Weights of a small mixture-of-experts language model, trained from scratch on English Wikipedia: a shared expert of 64 neurons.
Below are experts of layer 3 (counted from 0) of a mixture-of-experts language model. Rows are named router (the router's row for the expert), down (a neuron's output weights, with its number) and show model dimensions 0-127. Each number is 128 + 24 x the weight over its row's rms, rounded and kept within 0 to 255.
After each expert's rows: "raises" lists some tokens whose logits its average output raises strongly, later layers aside. This comes from a sample of Wikipedia text that the model never trained on.

# expert 34
router [176 107 168 120 162 129 133 144 120 137 150 112 176 140 131 134  65 138  92 144 130 158 140 149 148 111 117 132 135 119 125 131 107  75 131  85 105  97 135 111 125 105 119 119 126 157  98 137 127 163 178  92 182 110 132  89  94 110 165 139 173 101 113  84 106 111 117 134 107 111 126 125 135 160 134 122 131 155  89 115 140 114 119 157 103 168 136 142 123 102 156 147 195 144 126 106 110 114  97 117  82  95 111 124 117 105 104  98 104 146 120 119 136 147 149 156 146 127 100 154 151 141 140 126 155 126 131 120]
down4 [136 129 141 135  98 113 144  89 174  88 121 116 140 152 117 127 138 140 153 140 109 176 126 105 121 124 114 127 146 187 131 175 102  82 118 164  97 116 103 132 140 148 121 142 110 172 131 132 120  90  68 125  88 176 109 115 109 168 133 116 124 105 136 145 134 146 185 107 134  89 122 117 166 143 146 111 119 173 124 156 129 126 148  87  75 126 132 135 141 113  86 122 134 160 117 116  96 150 113 117 123 115 118  99 142 142 173 117 161 115 120 122 134  91 146 153 133 137 104 138 137 142 119 110  75 115 107 140]
raises: " the", " many", " several", " a", " some", " its"

# expert 47
router [113 154 179 130 106  93  93 123 126 144  99 106 132 149 178 118  87 157 110 139 148 102 143  91 112 114 137 107 129 176 138 155 110 112  88 106 108  89 114 110 151 118 123 172 180 115 123  86 135 128 159 102 121  77 118 157 114  99 106 100 165 142 138 125 136 182 154 158 130 157 105 190 164 102 121 138 113 148  94 156 110 101 148 124 116 138 141 137 118 140 120 101 156 144 120 102 133 156  93  97 101 133  95 125 136 128 120 133 139 124 118 129 147 119 126 135 155 128 129 177  94 121  99 136 132 137 150 110]
down5 [172 147 118 109 155 164 142 112 106  98 138 109 123  97  97 118 121 182 122 120 183 162 141 159 127 134 130 153 143 128 144 142 132 114 112 115 127 167 168 129 109 183 129  99 144 168 115 144 147 120 130 116  94 123 118 114 150 155 111 100 129  92  85 137 115 150 129 157 105 132 143 109 119 182 116 122 122 132 156 165 148 107 131 138 134 123  98  99 129 116 129 116 145 114 113 104 171 128 157  99 116 106 111 109  85  91 117 154  94  82 100 172 121 167  93 134 114  99 127 102  95 106  96  98 165 132 130 103]
raises: " the", " this", " their"

# expert 33
router [114 130 120 126 147  60 165 172 134 104 126 115  98 138 140 109 160 140  66 143 128 189 121 108 110 125 111 127 165 117 147 122  86 134 127  95 143 136 127 132 136 136 136 148 149 135 132 125 126 105  99 136 163 125 136 106  96 157 209 128  95 111 120 124 107 131 165 136 132 149 141 102 130 109  83 100 129 165 168 170 108 106  94 130 136 145 128 129 142 129 138 106 106 125  98 149  96 129 142  97 110 127 111  99 115 105 120 106 134 175 148 175 149 169 138 170 103 120 153 114 128 128 113 155 129 103 134 153]
down14 [101 134  97 135 112 109 152 129  92 117 146 155 201 151 118 117 109 140 139 122 107  92  84 119 155 146  84 118 132 106 115 133 115 163 125 168 132 146 119 154 132 159 103 147 132 136 110 104 111 107 126 168 102 159 131 157 155  98 135 131 154 131 123 149 130 136 151  78 103  84 151 107 118 153 124 126 106 129 127 127 154 138 124 133 109 133 125 121 130 123 160  99 182 111 138 121 130  65 164 111 106 102 107 158 121  63  92 153 152 140 109  87 138 132 112 158 174 137 138 113 135 110 141 100 101 147 100 154]
raises: " and", " of", ",", " in", " with"

# expert 0
router [123 113  82 118 124 158 112 131 127 162  90 111 160 109 131 118 144 143 135 153 147  93 122 135 136 134 104 119  92 116 154 134 144 137  93 138 104 139 187 138 121 138 116 165 153 115 119 101 159 114 130 127 124  53 134 133 142  80 141 140 120 124 132 130  94 127 122 135 156  88 128 149 148 105 132 165 166  96 147 124 160 129 145 111 159 150 154 155 143 121 129 134 146 134 147 189  72 149 130 115 150 148 151 105 193 173 139 175 129 125 127 106 101  85 129 104 124 129  98 130 150 114 137  98 119 170 115 122]
down8 [113 121 134 104 180 154 135 110 126 126 101 153 110 140  94  99 164 103  98 142 133 146 141 123 129 104  69 133 135 141 130 132  77 147 111 121 137 113 104 161 157 152 175 122 131 135 128 107 130 141 125 118 115 124 114  90 131  99 176  93 120 123 101  67 108 153 101 106 100 127  98 124 112 135 112  90 133 119 169 178 122 124  91 116 153 149  96 130 108 142 122  80 123 164 106 101 129 177 129 130 181 100 141 141  99 147 141 144  76 135 127  99 131 116 106 134 137 153 163 123 129 145 125 145 133  78 130 144]
raises: "\n", " However", " During", " This", " Following", " Since"

# expert 37
router [115 132 180  80 109 165 138 135  96 172 132 101 110 171 142  94 125 124 154 166 147 136 158 139 159 116 157 146 121 117 140 128  86 120 159 143 143 120 136 172 145 141 102 152 109 114  74 124 113 138 128  86 154 104 126 136 145 109 128 142 148 132 128 120 115 121 136 150 146 128 104 145 111 130  88 159 155 140 178 148 123 120  94 121  95 138 132 123  89 131 149 155 111 147 103 145 152 158  63 131  99  98 149 154 139 128 146 129 123 144 140 107 175 159 131  65 127 160 152 142 149 122 161 123 129 144 128  85]
down1 [112 154 132 128  95 115 106 140  72 152 133  91  98 147 114 149 124  93 179 113 108 104 128 132  94 110 182 112 151 146 182 132 145 114 138 151 113 100 151  91 106 153 133 118 109  90 112 143 125 103 141 118 144 159 170 140 130 101 126 107 114 107 183 147 120 142 116 137 129 111  90 113 101 104  67 118 112 139  98 120 145 141 106 193 140 157  95 153 159 129 137 140  81  90 130 138 148 130 145 156 148 133 153 146 141 166 131 115 164 128 136 120 149 154 134 116 115 163 142 117 151 123 102 119 135 123  92 125]
raises: ".", " of", ":", ",", " |", "-"

# expert 8
router [122 104 112  92  96 136 102 118 104 140 166 128 166 126 156 106 105 139 126 140 144 112 108 115 146 102 110  98 136 129 117 138  80 110 129 161 119 115 109  99  89  96 133 108 124 130 132 120 123 168  98 134 117 149 180 128 181  96 112 142 161  90 164 111 128 143 175  91 145  99 100 109 129 144 136 132 144  66 196 139 138 133 142 123 150 171 132 115 141 160 150 162 104  93  86 108 136 154  96 118 125 149 140 123 130 159 136 140 135 145 104 130 102 143 119  99  91 161 121 144 115 162 105 150 107 161 138 128]
down11 [ 95 148 152 161 111 140 154 129 119 112  99  97 106 139 128 123 200 133 133  92 130 172 138 129 104  95 155 146 149 150 133 135 131  80 130 121 117 115 146 117 116  71 129 104 124 115 136 104 181 109  84  96 112 130 141 111 157 117 131 110 150 127 128 119 126 166 134 172 108 134 110 169  95 146 163 141 154 126 127 162 134 110 177 127 121 165 143  97  63 113 151 122 145 119 133 132  79 131 126 134 139 173 132 126 131  95 152 132 145 111 117 157 139 159 171 177 132 112 118 126 133 117 136 141 149  89 115 152]
raises: "\n", " ", "y"

# expert 13
router [144 126 130 135 126 123 151 175  90  96 150 102 152 115 128 112 137 136 132 113 135 166 173 143 130 129 132  90 117 182 149 137 127 136 111  97 140 104 141 128 159 134 128 102 105 144 116  78 172 120 117 123 143 116 127 115 131 102 127 143  80 128  82 105  83 118 113 145 124 133 108 109 134 139 112 144 124 153 112 172 117 137 124 117  92 149 153 136  85 124 124 120 169 138 137 134  97 175 115  98  96 147 117 137 108  94 138 105 119 173 113 199 146 174 128 176  85 163 154 117 117 147 120 153 145 125 135 171]
down3 [150 157 120 128 132 125 110 118 123 150 114 153 103 163 128 120 130  86 128 142  94  99 107  96 124 111 146 101 120 148 137 133 168 118 174 143  78  95 168 130  53 152 156 111  98 133 130 134 112 160 133 154 181  80 143 129 129 153 110 125 124 136 125 158  84 160 132 144 117 137 144 184 131 104 132 151 146 100 141 113 129 136 164 112 131 130 170 137 138 137 140 115  67 107 127 166 131 147 128 126 122 126 103 136 102 171 147  85  99 115 131 139 125 117 130 147 142 136 145  88 119 144 104  95 122  90 101  89]
raises: " to", " in", " on", " at", " by", ","

# expert 5
router [112 141 115 138 135 141 167 103  97 125 115 107  97  76 145 181 141 123 172 105 119 149 136 150 164 139  92 134 134 102 135 142 134 150 140 131  89 173 127 155 125 154 130 127 109  36 157 152  78 161 142 130 125 105 141 143 168 135 151 128  89 149 136 118 112  82  87 125 132 123 156 118 151 106 117 139 100 131 180 123 103 127 145 161 137 129 147 142 163 109 144 137 133 140 169 152 138 132 122 127 158 130 122 130 133 113 112 100 108 111 146 128 175 148 103 134 147 138 129 145 137 146 144 106 116 183 149  97]
down7 [103 110 146 134 128 129 147 172 134 141 122 100 153 102 101 127 131 170 138  92 147 148 122 105 113  99 195 122 108 104 111 119 149  84 148 130  98 105 151 129 104  99 122 113 159 118  99 151 144 112 134 119 136 109 118 140 150  79 127  82 133  88 170 138 107 144 106 122 134 159 105 207 142  76 128 119 137 156 118 132  94 110 129 122 146 151  92 132 145 144 105 111 133 134 123 111  91 129 161 158 114 139 164 124 115 137 118 151 144 123 133 129 106 121 145 107 109 132 162  57 127 116 126 141 118 120  66 115]
raises: "o", "th", "oes", "oc"

# expert 43
router [109 129 135 125 107 137 135  99  98 134 115 187 121 120 146 143 158 130 134 120 124 136 164 161 139 121 131 120 125 102 158 128 156 173 161 140 139 102 138 167 121 145 133 124 116 150 123 130  99 164 118  88 100 139 128 125 183 160 136 126 137 157 135 131 105 127 133 139  91 108 132 110 139  91 153 151 110 142 122  89 126 131 135 107 131  87  88 138 133  97 116 157 101 134 189 149 140 106 139 195 159 184 144 142 153 104 102 153  90 121 117 131 104 161  93  97 152 106 133 117  98 158 161  92  82 137 107 137]
down3 [136 115 131 190 143 172 143 117 137 162 144 118  92 139 107 117 119  94 117 121 132 139 100 117  99 123 167 102 139 144 105 138 105 162 127 111 138 153 155 124  76 107  91 145  90 131 134  90 148 128 167 107 134 104 156 133 107  98 147 158 132 156 126 125 118 158 120 151 158 128 185 138 130 148 108 151  82 112 129 153 130  96 115 154 114 183 128 130 142  98 141  97 115 164 148 150 180 140 123  85 130 119 138 164 113  97 140 129 105 105 136 149 103 122 144 170 130 121 118  97 163 120 171 141  95 132 142  90]
raises: "ified", "us", "ique", "ions", "ion", "ional"

# expert 40
router [109 173 148 160 125 130 161 115 157 142  77 130  93 147 115 150 117 114 137  84  85 149 120 169 154 112 116 140 120 104 122 116 140 146 150 189  95 134  90 132 104 126 124 112 105 130 129 131 109 126 138 142 101 118 159  76 167 139 129 121 105 164 106 119 140 110 125 141 100 138 158  93 119 112 145 102 128 101 130  85 147 143 136 126 132 109 113 125 119 123 104 123 106 131 125 125 100  82 169 174 123 129 113 168  91 136  99 110  76 107 129 130 150  74 105  94 139  98 108 125 122 154 172 126 143 111  79 125]
down3 [112  97 112 144  96 110 113 103  94 103 132 116 130 151 163 112 159 123 105 189 110 102 150  90 132  99 120 119 159  93 105 112 157 112 122 136 124 120 113 104  73 126 146 144  93  95 129 129 126 120 150 130 119 119 122 133 109 159 158 138 140  75 160 103 152 145 111 111 102 108 126  71 149 153 116  99 122 123 140 151 123 116 150 152 182 140 145 139 153 108 119  99 124  96 116 113  89 148 123 121 153 116 153 122 150 125 112 124 148 135 143 122 134 113 102 129 122  67 125 138  32 109 154 113 148 145  96 139]
raises: "iss", "n", "um", "ae"

# expert 44
router [100  87 144  93 129 110  98 105 105 154 103 135 134 155 152 107 134  99  89 122 154 117 137 115 162 159 171 141 129 119 118 140  88 152 116 127 157  89 136 135  96 112 120 127 157 165 109 150  90 136 148 136 130 151 136 129 110 107 132 137 148 111 167 140 149 151 162 129 171  84 122 156 161  87 154 142  71  86 157 108 152 171 101 109 124 151 136 114 137 113 118 156 103 114 117 136 128 118  98  93 118 140 143 120 161 143 117 127 150  75 108 156  94 103 147 121 120 123  86 145 154 135 125  92 140 151 149  82]
down3 [111 121 124 136 117 110 120 133 130 115 161 107 130 132 119 136 165 113 112 108 143 118 111 165 124 127 153 173 141 106 141 142  99 148 112 144 150 147 160 106 118 145  72 117 165 121 134  89 114 119 148 135 153 118 123 130 171 146 154 108 154 161 107 144 141 117 119 144 122 205  92 139 102 117 102  80 137 133 149 154 136 147 116 111 115 135  67 161 126  83 126 149 139 128 134 127 159 125 111 117 124 141 121  98 133 146 141  70 154 114 129 140 152 149 115 126 120 110 155  76 154 114  95 161 185 111  70  93]
raises: "\n", "\n\n", " ", "”", "):", " \""

# expert 16
router [108  92 132  96 156 163 116  86 118 138 136  99 100 139 127  73 113  84  82 130 141 146 123  97 157 165 117 113 206 114  94 143 158 145 163  98 144 103 102 142 143 151 101 134 122 114 106 123 162 140 111 142 160 122 155  61 154 114 152 125  88 119 127 106 133 130 159  93 150 152 153 104 108 104 103 107  94 127 140 124 135 182 117 109 125  99 140 118 127 100  97 131 157 138 133 127 151 129 122 117 134 114 154 139 150 131 120  98 169 138 132 118 122 116 132 137 129  91 129 108 140 142 151 156 164 116  97  95]
down10 [ 91 137 195  98 131 111 129 145 117 130 128 120 142 160 102 111 158 114 139 129 141 185 101 165 137  94 115 128 173 154 127 104 129 131  76 157 120 112 133 155 122 125  76 121 141 105 144 156 116  93 157 130 111 142 125 117 143 137 122 121 114 174 189 123 154 123 143 110 142 138 129 148 137 113 125 150 151 161 164 142 112  99 141 154 124 116 138 130 122 153 116 167 133 182 107 100  49 123 113 129 118 130 170 134 169 156  96 133 140 136 114 108 120 118 153 103 110 171 109 163 124 125 124 129 100 123 151 136]
raises: " and", ".", " with"